config.toml
d_model = 224
n_experts = 64
experts_per_token = 4
d_expert = 64
moe_layers = [2, 3, 4, 5, 6, 7, 8, 9, 10, 11, 12, 13]
lr_router = 0.000658
norm_eps = 1e-06
tie_embeddings = false
lr = 0.0129
grad_clip = 1.0
batch_tokens = 131072
seq_len = 512
train_tokens = 440200000
Below are experts of layer 4 (counted from 0) of a mixture-of-experts language model. Rows are named router (the router's row for the expert), gate (a neuron's input weights, with its number), up (a neuron's input weights, with its number), down (a neuron's output weights, with its number) and show model dimensions 0-223. Each number is 500 + 25 x the weight over its row's rms, rounded and kept within 0 to 999. Numbers have three digits each.
After each expert's rows: a language model's description of what the expert responds to; "gets" lists some tokens that make up at least twice as much of what it gets as of all text. This comes from a sample of Wikipedia text that the model never trained on. Tokens count by the router's weight.

# expert 49
router:525503480512503493506511478515547457485493532434510496484524522481545479506506473469484537487487503481508463525493485522509478483542498535491522533494493494514560535526522463514452436491499511518508475530483535482506453492502514472500504526497525532489508475495506461525457463503483492487483530522528510475496488536537523509453509501559516496505506536531506492475456500493505454482509505496484530480535506521484523504503476476508456504559532489488516512518504503498459504505498460493479490521466503532511493550497478528499522522491541520501539513521467505470517490493536451483469555492485519476493552519503512489504526498463520489477523495486504513470545481496589541504508
gate0:494450479467500481426529463528496548516489526493503471540498473467551551485505499518482518508478521491512499503481473533498524503490491499479511467464509472508491515520466485488513476509481490487492481482484516477531500524531480475454564528514495466481493475512537442524506518480527473502466481488532514515496455484489529501483486498497512504487535464542510480477500533507527470487512540510470508509477525512479458512509458495450507495482493501493506516506503520507545471500487514518502486505545501491532529526432488501520503526522508505544482521504458542449522509461459510502474495556505493501480491474527489480454549528513511495491483470514534537531506453474449466488495
up0:504441477464501476422523483526494539515513525492494467525497485465528550497501499517487523495478539480504510504495465518487529511476468498494513469480528490524490508515462470479508480509498504477481475491481494480534508519524476482465551517517495480497488473510537453527512516467527477500461477494529500500499454480489525525478485503484531511477539480553517474480498540528524476495500556519461505486483522515474474523511458497475518502479490506491509516508482506491543464500496521516486499508541500492523518517436487482521496538532510514538491511507459546454531504464461521497474497557510480503487488457533489479448544545510509496484481468520516552538508460478465467509491
down0:512513500496540464477481473514501463510476516520510473515525494533513559479498489512528494484476479500501479491431508532529534500508550502525479503520564530468508509474473542490494469529484531515520482558494521482512477502547522531465476466491509487506491463509511438460526474496474504501479487497484484521531495493540525510507524444455492511472525472516530468486465517488465518497477466451465501483481484514528448505527512444517523479505518557521500487498525507500476478481485506525459529515468525549540489496466471498464524490472474500532497500515508525488503497538469510503501489528519565513554506513532495455515502508476517499469490499509492498483515511470501485482493
gate1:505488467466456511450498493485486498504472494513544473534507476457516476503493500498470511486466500522485507483468509499459513447521520536486537515493502523476510486522506534475450448544540577504490477513487519485507518513543524443501564464463504502507521504495489518512522545492518512508448492510472471494534456501545515462527528518467503492506492474514511525452482515548477512515515485467458469520516480509546516504503447492510482499480492487511454497543512491495544506504481507521486470478457504499495489439472496512501546507545487491486498497503504513511485485507464479515476485509556467488473501488488533455485492498500470485511535492457522504474510509477491484477523
up1:495511492469511498516492492542500498540486441513539489458527509510548474497534446503500517503456516521514498507510483501513478508488479521527533508478513503519525463525500499481513534508528460502472520443526463450512501559484464583479464514494523525491503496512474507493470522505451477462510517506555430530504497464506479511498483474505514540509478519528465505527483491522476519474525511480485509491505535511491454532470482516503487498462488486465504531523537536517470483514553508480484495535502517517505492508472474459503520449526518486496488486533500536519494477506513521490511462470490540528498461498485463540491495470490535521494482492459504484473494514483505515548469
down1:509492500533505511497492512515465483454512540489480470510526503542508452506526515504537494519481496488471488467516486500573495538506534495495535489478497509475501484452494499500463515460499526468558543544487485527492499462477465548512509515480485521497509524503470510516513504460489494490506487435497490473520537498487522518497518491511478517506485529517480522456455479536511508477507526500505498444509516504521467489502481466520514467518534504538469512497528523483452480548517515555518531526511529466459506508498469519543482477484517475516509503475539506497527516452520482514544501493538502489524487530553477538490498447489517452471538506452531466495488481519524485515484
Word-start letter fragments. Single letters or short pieces opening a split rare word, name or unit, such as km, m in mills, Am, Sh, St.
gets: "m", "k", "h", "b", "D", "F"

# expert 0
router:479481484552488447468509477543480487502519462531525493521499457535479515480481512515459493509452508499467535496520483459530501505519514471484480488472506527496491485470513496513465535520503452487505486474551478486501493504475516514471512529495477454493527533552498482541515500465514524553475527466472475540487523506504503473514500475518501525481519486498543502523520511474531480529522547531465488526552538491511489470508508471531537500498477475511469459523484491526518503467504511540476521528548448485528479523501465486471475526488507474537456546492490520486491472515470464495525460482506532521509507505543484498490483532476537498508516541525465496523526511493471470510473
gate0:508503521531487477471472487500487497540503499498457512480471448511519499482529509488446509530477542473462503498496456522527493500503565510457468504525512464545490503508468499504493512478456480516463522506466547467479488497504509472479481500476493438554512488477495497502463557497532497467524500500506480509510453493505513497494504453514466460507472505516528545504482470552499461487498460511509478476474492530522502481468497472511560485506518463492481513541540479505522511500495496582504497507448522457505489514518492474488520497508512544499484482474495471500531533533484495513497481530476505484486522447505504507508480456515491522494508501474521479500561493492546502474511
up0:538509494478549495517478508509548510468525485506526520506505557507468555518525473536522484479455458529522538486529532461490538509480439494564507510482482529535490479501552470499504511504547532502543456489511496506495530474509487515496536505502467563494519498536525515467567474496471500538472517519482487493496521489490527486491482558484524549495490526510480489519517510512489533508495522474486507523525479480492481501557483516487498517528482499513487490496477505508485495478529462463480495493537474505487449480498488486506516482520485474498537520518469514516456492477519506511529506517506468514497487526524519495446500524454538498528503500499530555481457500509526482517514
down0:487470486480512490526498537496514490460505535525514532501497541466533537494526482550492506517476476502484509469470518517438522489516508469537479527464496499472492491495502472475529438494483520457490447500507502468477486485502463519510560474484542486497517557491503511477527491490442496529488507496485544489498493516486510498511520512473509482505499508468464457505514489525480512502467491506511549452564507483493505465469487498536523497514485508517521571508515475492480537491512506513511537475469508488456463529465489516467470489521507562493531461530506445499502545488545491500505488461486484482527492495525527492494470494530512479484514495522471471506547511485508492491547
gate1:487529507537461505499495482469480483508496472501541520487508543522523487450522498469493527530505519461505550492489512502509494529485495470501478493481479567534498517497553516508474456486531537505509461553475455541492464505503465483469489569490473498496510522454525510496466472491445491523477465492502523460480488450493511535515542517471497524515516482490487489446520542479511482495497476518487501520493508498438533448500505534449525554510490525535495479508486492514485548506528500494514491513504496485456499501490520494543483481499473463497509506504465506491456510503468495506507493541485489514494500483478500474460486518454481474508544516490472512521492499489525558523489
up1:512528512551456498466495458491488478506496456516520518475483522513519504456550504475498522543509512489514548476533504482479512498460486481519467479466442578519484509485554506482500461481525519504487475534473467544487505477515466488492492555470452488516519511470528524492457465498444491523490454483531484447477499449493508510512530528493497520523507481491505511457527525531516486513494491510508491514485477508473514459516497529456532547505484529526481490532479496530491546499518494478507494538495514506473526479492496482558460498537465459542519512512468509487460493515470502510496478531474493503517503513486493501454507514481469464513505513497486497532509496505482534498498
down1:497453525510507471512528502495504486503509480479518465524490464463549515501521476440462493497499493474523499514506513477506497491480462468538456509488492531551538479473495524506488483562525503523522509517523462513492486445503509563519482568484474527507463503510511491490471493484461537580516509561451469522483516465466507514519478496508511482509481509480544491502513514512488470518519550506499505490504485552531515497481499463515512541480480523498483483516499477499510508461551491521532510527543484524471527519499508519495480494501470506556500519523502501485483509506468544478535517528498496528498487517489529468460536527485487500463492503485492500519507557526474531501526
Year century prefixes. First three digits of four-digit years such as 199, 200, 201, after parentheses, dashes or "in", in lists and tables.
gets: "201", "200", "| ", "202", "199", "198"

# expert 16
router:492540502535463494499507456539477466558435560479494467506531498520506497468488526543482486505514531488488522496468461472504470548528495494453480457503505497484467516515484543491548500506532471524491500475536491527530519500478507463560476490519504478515464500474518483484520550513515460515496508487495471508521457530510475553514508511503493523500545487484521512491464521494492533483493477525506487519487507521527519513462493544531475485492552498500497453467516479491527498485485522558539481504521480477504533512510527505477498530495536496519465486494519459468462493493488528510529493495535498514502517502527509522538520507542531488514473458523507517498528562520501517520474
gate0:493473469489506528526486514484541529505550494507512508482504502470514487532447506487474470478534476489474495528530482486480495518476508508475507491562471548490506501493526530535490481494482472510506497543513496499516480524520465526491515482466471513517517466503541536470547482527481541499513500538503534424530503483478468501535483492472473458499499552505471489531487487521500507488503479461507530493500465490484530480500495482473502499517512541511565478515523507488469476517511483459513558559493532502480520498539552471470538485543517511473515519502525526467505509497499526521478533511505518500508539446487522484501529498476500513495501490476475506495460489479522534427532
up0:487493519499501468497498489470498483470475477502476483503450473532489535460491508482499515477491545500448482463454473486487508460466506448502465491504498507470488492499520564496516471506486471499513446453541542504513516505487501529494492527501500503478504497568448562459465552506488478515488464442524524500483532479475521500509510473497502519541500513487510512519503486517522487564464521504470469479536523542511476462470473486515513477519522519504501535518497515458521497517498491534494488509525515494506456515491497434509457480514473466519476488470479506495503500502506492540517523515518501477468460465511510543517466481497494492487507460511521484545531507495468466530492
down0:473540531533480499511492495456536498448514526499486532494529467484542500480480496492486498504470516504489495480516515489507479470520510467499469504464550499522492466525538480477493461450520494481469453518514511530528472486484446453502506534531473508504464491493493507443504519490492489473470472480492500479468504528544517529512510479502466487498487528477531470490490471474498539500504524485498511483502498489495469441500534488470515509522480534501508552508502533423502562571485480526507503479458491460489500555463483492467483467484489468519501472512487465477512477515525480532508496499510489447475496438501491500487464466491495479473475527495508508506508520467510516477494
gate1:506529493506505467517484499518481481521513492505519447497507503497520492511507470505487482495492496509531524467479456524523473524528481475549520454480478479473528498466522504490509464490536466478521499525481488542481511519474441508500475524528474525480473476533490504507457476514521510490497489528534499564528488497556499539508501524492544499510495523564485461455459478467443485455541509528491533557502488480505500503472481450450528485509508536491521489507496525493513533482499467490511505472491448498500494473454472477490507534507515544495503484484519502480537505477511489505509523498474466479471524552458509474505504492506489463487528467520505502466452458522504453500476
up1:501463517489496516492521491470480523498422518516504538507503503508438475483490516518483520497494517501497516486475503553495544500510495505518483516493537513495493500508467502483516517493487523490510477459544516510467480520467524462498524466500505526507482490523484510508509491498478497491511537476492474529460505523492504461483574504484479494515463480455513523468475502523503478483461524469498537516497545498508455497513488472557483469521481503520501487525495460477485449470525491507523531574500480505506524509516503508505507497483484509488526552482499487485452494503542534477508439504521507509486485478502501544509534494476505465443456476461497493568444507574489499523499
down1:523522520486469518513474533511476489507530494498522556497480466447485453511494481502518481450517447479526477540470536509533523485523473461501522470474490489537510477541482527515515525538495475486494499491488483502496472521472530491473548487473498547491494531473553526533476529525512540488507517532481523499514467511502497459482518508438509493482533483534503480492534474520451499474496500495542486467495509493454496500477526505476449516507501499505493526496505500539532519510454481526489483529520509466501502517520477532489487439491458545493516476485504471470557493501507518536508501467487527539516520541461514511528474484507438464492489535498504530493526487498529511520492
Table cell separators. Pipe-space cell dividers inside wiki tables, also semicolons in stat lists and === heading markers, as in results and election tables.
gets: "| ", "; ", "The ", "); ", "—; ", "%; "

# expert 4
router:518496484453527488540492450508542476537477505420523477486523516470548530536509506514493537501489473488526451524473499545537504474483515509460509489520534488461546490504518504505502458501503514509497470520511471509488440498531518511465504498527512514502476509506468481525440497525497526504506539465503475499497521493489513528485490478509483519550509553508481518484515507516515467453520486472498509511494507529470466526484516496508492491546522492496508515491534517534501501515505478484529482532458492535493512509486497556479502536497490516484504470536487497506503491503480499518491481515493516502527550458499497477483485529458520481444546501477493514503517524450604480494488
gate0:519515484471487525516521473507526491496516495490541462488489514545478548474522554488509518488450475476498479511530459468463463455517501480495550502501552495490527499470472513503537452464517485504479518506503482479493517488503503509519534502556501518508485530523422521530482441514517482560518504459518477486506508501481491526483516480514562501451489508515491491533500495501470480488487502522498546505466481498472466484501514500449514453457476515488465517526484537507494503514479516485488563510485510483472488492527483488458458498504492447477506499492505522508499476463523508475519481506515490492527489498467479536475473506531529479527504515442486513513476454495507455497516
up0:508521499454463508511543466492484505480529525485544515492506493535505518447508531479490520524473503445515493523499469525473487465506496510516539514513531480465521522486500514491523469489510491489479517509492502477467486515548498502508511493523515529513475519513414504514472445491504523558503515444526521468501517515461487551520506472506560543478501497545454499529455506511480509483491512537521519463501487487491476492512488505457503441461486518532485498511494528481514514501485542468499562485484486488505510492523444505491480510515499492469532500457507521508498514459506509499523462514523487494495476512469486529469501483508501479529539451457488494504487479460528446513532
down0:474478520476489486505485483499478488513500521510488481487476513561507483439504500491545527469522527498433501502475527471525539487510557472488530501558487519507465523483478494495480495494534474489496560462511514504485451491482511500516492510497506500513498506487489475473474528518519528493550473497497510531477455484489550508495483512551514490476488532511472540565487510518509481527510522504505550471535504506452506513504479523446497494484468496501518494434460522521484516513520468511497528525503542512476486448477467521518519503488489496542489496502489543478451495496519500535473467522495469500489522529496531526454541529525524470483529482525512524522475481514485457481507
gate1:486511534484538540580501460501527489546516521530538494551520515513464540487507480521466470479526513462487481517513502486498500478502440484535551500541467513482541486491504469485495489501527486504495516460520498491497523489519522503497523487510519501526495482501472494482514454533517513509481506491533527496514521515496508519449508513482506497547476496503501507521533525509496537552523525519513482544525457540561462486471487490499493478467525518525470498516484476518511508533498503517513476485485490485487510495459515464447498525503513549528510486555504484463519535527495471434504504554508546520503463514469512462483488474519508530478505473479505515526523446485496519482505
up1:539520522493498472434502530487476474492518489464480504496529547478454462496517501488514469503523492510481500487498529498510451497539513516457515459444551469484482485528467533528511490518493516487514484500471514542477508485482513469508518457502495524496519505516509495503476479502471470495490520516468492526468515484495494446531484493548510519478527520504487474520421489500482508479486521486501499445474513473463541498493476516535518511548484506483495468464453498493464490514468482509485522533496493466503505531526490494542520486490515519450502495504487510508479464493484507558522479486501459493458536486502479510543483540449467467532500459529478454501488540516504511523462
down1:510499518514510508481477523535476500498536506471506478497532509499501527479554438478510492555516509489493502535495491509523483484520511503471518489492536479522512499493509518533470516549514491500524527518456506542493504492484505529504525509480483519498522514519458503522499486454482509469465518540533507505511514490504512511507509531567492471536526497450555567509478455484498554505495459509486510501489494491460524535465522506507507551551517514490499495481456505483499519511514467444460533475543536532483492462497459492525489486507530538465480483499505558454476480495504499503523498521462490517531525459451521528542471463455490518500543494487505491506511506515502489519511
Capitalized name openings. Capital first pieces of proper names, mostly surnames and foreign places, often in tables or lists, like Sp(iro), H(ama), Wis(eman).
gets: "W", "S", "L", "K", "H", "T"

# expert 9
router:468501528497485498469543498485495539504484506497493493489497481478495501473508517510511467488497502475490527464457486536541481494508530520515471501518472530456461494523526507454529513507538477456511537482464488458524509470463535507513515449532474486526496482474540493512492488479503462495468470517538479478521544538491500538527483505521543498525528466456517527496499467496514525500462490499489521500512519529515492534488502518488499473494481471490515521506525484513526508474503523535484464494531487510538493541484510499518519520538486552511510479471478509517526516473445450490477490534444479468523451535462499468536470544482516511535437518535540486524531513540478493501483
gate1:473513500502481519524502548524501503484510494475515535484514483497516491518490494514464519507478465490497487512483500474518540454478522480532449558493504483518468491521489515488486530492520465520520463483504519516487584509522472489482536473469478504463473487495492464468486511507518504473459496501543514521482500474501511535480545491520500513542516500478573481523516535521488469491461517486456517535517520527466466494529493469543547520500488494496517531543516478531491467531525496481487489513529468521510504486499508487449516521451494474524560464500469482504509502519509520481502481516501492486512449510517492534471533467485487527508521490573506541460484480505457536478522
up1:528443469492512488458479463483497512486521517539475442494499516525476528500486498510525489496497524482485541513525481498473456543488464510472534452515502534483567491488490485523515466499501549484452520522494498477530470506483506514534491529519529487534534498521514538517510505492468511527564486470451485506520513530497492464486457498489506513472493499502454527497489470509515532529526489520536489486503488488520524488478494537496491505497490503501487459480476525477518530463474506526508528492482535507493548514478498504530473474550504503494440556496517484510491496472496510518510531477491529503467566501496515488529499520521488466490504529437489485543508524504530433478474
down1:507485446482531481525474500557497509524502529494523460506540540493518528504519504514522483501487526495549474497508498480476571507517515494480504477499464447500557514510510495506483465523538531462504502519474517485517470483494518490522518490518546526513543485521475455492483499529456505478542511484499515539468490484461424494495495479477510510520496540509506492502485514523465438486495525498495508509458538494479496489526489495505490508491482512472514492529477474503459485539500482490478445508497518515500503513509485487524462487475496497499497514535518508487489517532518545456528536493487486489473493469477493506481494515565496522494523415483500522497507540514584491486527
gate2:522503460492497486479516548511510509470523515499499523467466531530494461495514484469496484546498490507524463451512468500499479515485523513530500511498490482531467495510515536480529552490481528492495528488501527508530519492495500466527534502505451492504502446466528523501462503496504501545482491476493483523481535465505534474478486520446511474537462502468506512487479475477537455536488491481477534499508567503508488517452519449543513473497530434461509477560463527475527504548520509544481512525520493482490501532468532499523502550504511462506456485500474483489504488485491535493472500478492475525510495453499504514471535492491469521491485488510553494512504529475459492504526
up2:514493486487514520493474461503469537504509481477505479513506494516536493513477517515515489508451502552507507521505510480495520512527412471513505513447513496479526516485471533521456508530518505479489472503493471514471553490525475491500462474512525495485532563540477487530513558509465490478518487506489482491518438509487461471479485504529476512464504524532503473500531516506496510477528526538540477511533429474531524446540498542513523487492477516488503475456501497469515504467465495505484516563497500493505499481474492472511486460488537484512566484479524500524500508508497493513542537532476525507481463522499466514470485507500523454479496508533485526487486509513467487512486
down2:494530528477506480530502540480517483478530511494508500502516478516472503477504492494513492499533487516502515499527498468516496503499521522466533527484485519484512491488475458509517443508531507483508509535534541514489472464497463466468481509457501494482505526538500510491522510539495503479537467468492486523523490481501498489465530488519479476504499532530484489508498487495484495479481484483494519504539521515536511499513510451458475526449470497502541521488464534561485484495520521525503508514414476488515517480503473533511502510499486483454475502541539464504539528538509461510475491482523520517448515477506522423452549498538508509458500479531481470477521477526586484471479
Clause-break punctuation. Commas, semicolons and colons ending a clause or list item before a new clause or name, e.g. "missions;", "In addition,".
gets: ", ", ": ", "; ", "– ", "from ", "), "

# expert 56
router:523502512518480481510465497506489464531511462517472499472532513512480514504469471479488468488475521430465516507496491467479494472480448493484504503478444533527480498526507495494507540532485501523545479491503523515474545489533494486514477516495478494492469571543485544466530512474519502534468534471495489474523488464493483486497465527478510527459505527478510493558485538459494521559468549519463492489496508521489533481496498509512571522512466517499494507507486511523478522486492497494489518545528450511496497472493484456508476464503468501549485520497465497513509476490548533518496474532531522526433479490536491506455498498502521496537508530476508513496534507505482490516504
gate1:498500505493491487549513483485527510513488497478480505482499516525525492468527466483481459549518488514493472481469487486517495508484491517498479542480466470533542445439541471556509497537479525508495489448471482556489481515502520507488569522484514512500475499501495558479464491487542480460495538487496476520547457459472529514534499487498552529510476508520517516493493505488530520493477509510487509449505508489488497448481507489497515503515480481468531554490504481474494547458482487508572478529497497498540521528510487468549507506554483508527485499502495516533485523465516441497493525506508495507522533536491464521484494491480496472477496499512474532503491520495484460487525
up1:477454516497480514494503546474501499525496456510466535458526548529506532476489466449544494548513485548503456509539480528475531498518522505482507522467484460503532519480461477557477497551501528523489460482468461494527498482489504554492502507515488510494512520521503536506473492513508489508509495517508484518586507476501530512495498493454518530485463528492523489512498502475535488472490492510555514461531494516474507503489466495476503520472485492485498508499504509493497483461475496508540500556492464489558502478490475487509525502496474510512492511496547480517480534532459458497487502456530504477477546538501475484546469543453500476491497517520498520485476470494500484529504
down1:487486517495530431485481528494539474498506469510501507482531475493506455493559500469504508510519482510452473521492492505473532542542527529498481485499490508466499467523452499511515512565474442524522482450515528475499532491526507482499480483489524481484515535474506499491522456493516559548470479473495498501479506460461464494518505505485560507499474506516512512502536516519495483512474502504524508474526482560487520543477526484522469496499566522523466462527513484539450541501498490472487468522503465497499517535522510519472496506479504504495492473482501498488481479488475543481460501477467538493535542496495527520518446515473527460548487481490498521497500515506515519493515
gate2:496502478485467500508517533497488465482552475504523473486542464496531481469460499470494482509483493485462446517482499509451506522515492525522500487501502485509462502529550474479506476547485549497473498543509507522486517506506476510487539486455465502468463522533530489534517459513494562489501500484485459540528497519480462517562508488509487499500485534469518478490493535502505499481486494503427524519481496488529501487467463420530457478500512480501482490518479488513503500472528472476482534509502490523512501512482489475482469493501468485467478489554495471504520502483546520545479501485506462475503508509463456498512555536514461522453482500509519478519539474507526501496516
up2:506504494527561492463468519524517446526516488500537473480479461455485530523486492537529497494494546497500475490464525477503549490507522475524493484514510463496482482488480502495510477513479491497520518528513501498505505523505495504556514523476480515554552488509506495495476515497483510469538458477490428478528480489480489514472490503478487526519474518505493463500505476503520483480523504555489508482469490434515495481507549489495485524527462466508476514528498476507522498535515528484498540495500538498543488533505526457495520486537499514506497502512517456505473529493515502478510507491525511500479470520495475498443540534564510509492549457524522521568556492518484474551520
down2:507420508458524527509490459494473475479515516505520485477489509499499547507458485512504464504477516487536517489516551477485505534512508503518511497486472481550495459529478510509537518510541507518489523534558551492487477471475530511550498499548479470535506531499477492489486494525524471462477522480481461494495491520486502481530496505508488502526528530484494491519521503528492464530518514487505533496426492461500512510478525492495496523504489480520481565470520466537503515550504491466499517457458497510487532508510544454476505507464515465444470507502479505507501532452475556509504494504505474526523486498445497513447480498506517529486532522516511527479507487508466503522497
Table pipes and plurals. Table cell pipes after blank cells in election and results tables, plus plural endings like s, ts, ings and semicolons.
gets: "| ", "|", "s", ")", "S", "ers"

# expert 24
router:542474527494454517442539546484513530505464512477477480518516488487529477522477529494524501463477489478507535519501530514492488504466519486499482478529456517467476469506534492475510496511543512487496553466506517440502502466457574509498485476491497467498535502526488510522537484484500468516495504501480498535542568476510485525509481542518506492481522508444486494478519516462488515483456493470471536496463508524524532493521492543489500504499466475510507498417517507504501484501505473518521514496545501504496488481481467495463492534538518521512496530517555524501475508492536498500476504521493476465495513497483479445492498499527535477512467491486511532523534479523486558505490
gate0:493500490392553491533530508485496530503462537471518495464520543484488492463512522504519501530545504462495488507497470488509500491513467529467509473499493498455523510500500495476467496508517478483504546512533528493473496499491501518504478504533497481542505499469472523521505548525529487474460521503551485503496494493517520528506513528494517535522485471494478512495512543495500486465514493519514547477492471525531493552492507499483524508530513487464491531515557525479492502514476539498489479478477504535526466555518482486483496490487509535469522481499474525545527509528478513453504477512457459502544439565499460531537486542510499458525506524506517513522501505491482491494489
up0:504498493434551470512534520513487524512449528486526541488475533506467521493520519510516526492521496458510500513509490482492492463513481531486482518510481484454538519497497494475508495508509496500495526484521505473465492510501500524493463517549508497505520488470481515512504561539540507531471526484549494504471488513493509514488529511482505529522468483508486505483534524522513486462501501528469540511514458506527495534517502499480512494549517492445513507548539579479507503512459514509485474477474526536528499554531502495484470482503519530503515486480474504546500507519479513470497447488465479526528441540489493569548501519500482436517527514474522514536511497484490526484513
down0:521503536586485476461471492474474520551494457522493494499510462476495524458475498509554489526517493493487478490488523499479509476506487518506531477522459507446507473531523519468504517550540473513467540488472488487503496523466500497463485487528498478511489532476450532544535507481491515448472484483530508525498521504523502523511486506532494476541479491467538533525510544487506566511487484480469513519476480489520509548470485551500515508504461463482528538504500524493536488494516516485507500507564498515505484530476508479497464500518491519504469510500527492518475484505512477488517524473486510495492498510529499485541452497500490478532534520490525505531499524494420478463480
gate1:531489501470477506488522549491512514548479520464536509525479503490452522484525491437517490482485498477510522482545507554527479487496435491515506488524468503473460481497483489478475491520503478522513540531490487509533469542518488517521477484550468506533463505489507477490504558487519507511525541512560513516542521479460509493539533509518529491498505517507484505504523510495522471502501532494522463523477497522478502501519451498476491484559455521480526469459535518543490494508510535515442467473499537484510502478522466524450505520476501491516525487509523468495473498539533480512486525488489523510481457503470493498507499469526521469462502462496516457541504546511528495498524
up1:455486510477514500484479455467513498464492497503499472522504522491473507500512516533477517547499513527437465498501512468514533514514565509471525461489461472499514475481482513504523487503479514475488489469495499465497528464519517500493515484504530507477539509501495494515488517534491459461484481536551486519479509477505466464482515482476472499531521511482453551545527483478497531522484486494492527490559477475511519482479519540502569510476496478530489520473464525478496490551514503473548550520473495506522485498465494497513490507462494523477465511431483541512549518489466488484507452518507468489526530506517489494516484524447508514517485482497524521505534499516441479536510
down1:525526523544459560521521503500516503515498520525497515494492525538550482456555485517550479462501524507487485485442496474519466501528493523484471510498470501455520523487487524467456531544472502538467473519509499521480462493505455487471477451458511524462486508519521538485531479497474503548505461515511494520483508496546477530476462507513478475517522528519452535498529512501533470526533489505540492504506516464476481486515498482547498490494483493467481518517484524492522483516484481495526506498471526507475514474495501495506471519453493485439496456494501524488501497512506467489474442460487517516492516485507504521563532510528463534525526503486531501508515547528493503508508
Label colons and prepositions. Colons after infobox or taxonomy labels (District:, Class:) and prepositions like by, of, at, with heading a following name.
gets: ": ", "by ", "of ", "at ", "| ", "with "

# expert 62
router:485497522546478479467543492521476473482528466530513485499489461519493511508476527542488481532507473498493546494527476477504530498513519468492484500470468498544525465467547505525477534529495457466522469481521471454510497496495517514473467506469496492540544492530466464511541511457518531536487522479478513545508525486523512473508521469495519522515500499471520467531462514469503451514530540525500502513509509475512503477483507457516554505484517465493463475560509520483523508470539526512491517526537469490533484537526489462486466484476481515512489549523519533518474465486481484481504484488516511552517520501537482475508476517499516514497519538508447494500548480508486482512458
gate0:459516515509527472511495475475489515512527453462521444517537499472504519522474546544482490520429546510514455521488506509518546526469478506456525491543548486534497466502509494503501496471484494467479515455501471547499491489497472509509507472501501497506495564461484487508496527480478485528499524475498490502459477501537469522497507480502499502464463507553505554532540487519522531499484476488491467556526526481460477497551505486482491497486486558497478474524491496459476518502470545471492538469470479470489487496505484536480533515503467516469497506545482505499491493487431520504500479486515489528494535489501479485522475504488546503490499490491536509498498524477508486539519
up0:502522540509464511479500519517486496509456568552507541498493496527496481493533445484493507471537467518514546481484468512475462466532528524538482512479458515453519556488488478476480546548518452513522512516524521457462520475512535504501510506474519510463488427534507512469496478516520512495544465503490522499536530514480522496499508489519468497524534497456486475476441491485458488469513541520519536486449455518519482514439510513505486493512518466527505503517500523538503501511492502516483501521523505494466502519483535482513488486493506486506527527487513504540473524509541474481502515509508491508479490521480532521483501468519480461512481500522479495504494443518470494470491
down0:530499552519464505482547488471481481517536531533513477508486507502537477528479491538496496467530491503545523458505494489471498528537514493522540517509483507515501500518499526478495457470522527522495534520470516512497536487511489498507496538502511556477507478501479501455480509493534524519479482481491521558510516494526491521522480552523489493507504509491477543436520460536482477503458471485520500486462509517434508487498484525506517535489514487507459543507454469521558474523530519507492514469481504506458469497520514496512565453488526512461506435490499517487484543494495504487496488513491504519484476476506458530499534496493487456496526502534501461520487481522456556494481
gate1:508507508519495498497491433518462496505459524489539497483476536496519479524471508485484483497517473498504528510528506546461495524502526503478516514509505484481513544463497478532475528505468490492531502494512534464484495480532486518537528474539488499500487501522530551498563469499510476542520490504488509504492524492541424494489474514482425548475489523503507476483507432476489501483518457510529499520509482453519538506491498521513457482524528475511487473435518498491477486487499499499445492472512478504470493471529505507546495546487505485463523507494487516473483514507512505518475542463549515460483521510492493522459484492519454509470465487517477517494528475499557513484461
up1:528505519492501460475500518453522552483534509504474514471498460480531535487501483559556499523488519485490525492474478491534471517483463480539519490492491496528483491518517483503523507473537475498480491501504510516479534507476472493495517473494520513491528494486491483515453533491479533525515459534521529518488481479488502545518517460519493500501443531504515477496502548558507520502505567510503520482522476524503497534514513467515499504522478533539486577529493479521499485506514518496462547468489547480491507564485499513471538466495463522517514490484484505514519491480457524456547502487503515490472507478462523508564508531463532476512488542504499522479525496465474479482489
down1:551519517558526473543500473463513478509510513544522474519473577497493509490536468507464487551514512477511498523470530537478507459534510521536493515503498507541547512544478453478508517476470535488473521518490471513520509452546511481519488474486531507472537539502494524525552511522510532485486525534495517503477491510478531524520494494497503500496469491522495489491530487494486438501444507489503516484480507522502499515473512469547543530485520500490506517489497521503526520488527468482515500471492482458513528530558470508468507528458517518509473488462530486506468489519505450471514495486503521545497502497486479439515502439501513523516537508472496503511527498525493505488495
Year first digits. First three digits of years and other numbers, such as 201, 199, 195, after in, an opening bracket or a dash.
gets: "201", "200", "199", "202", "198", "197"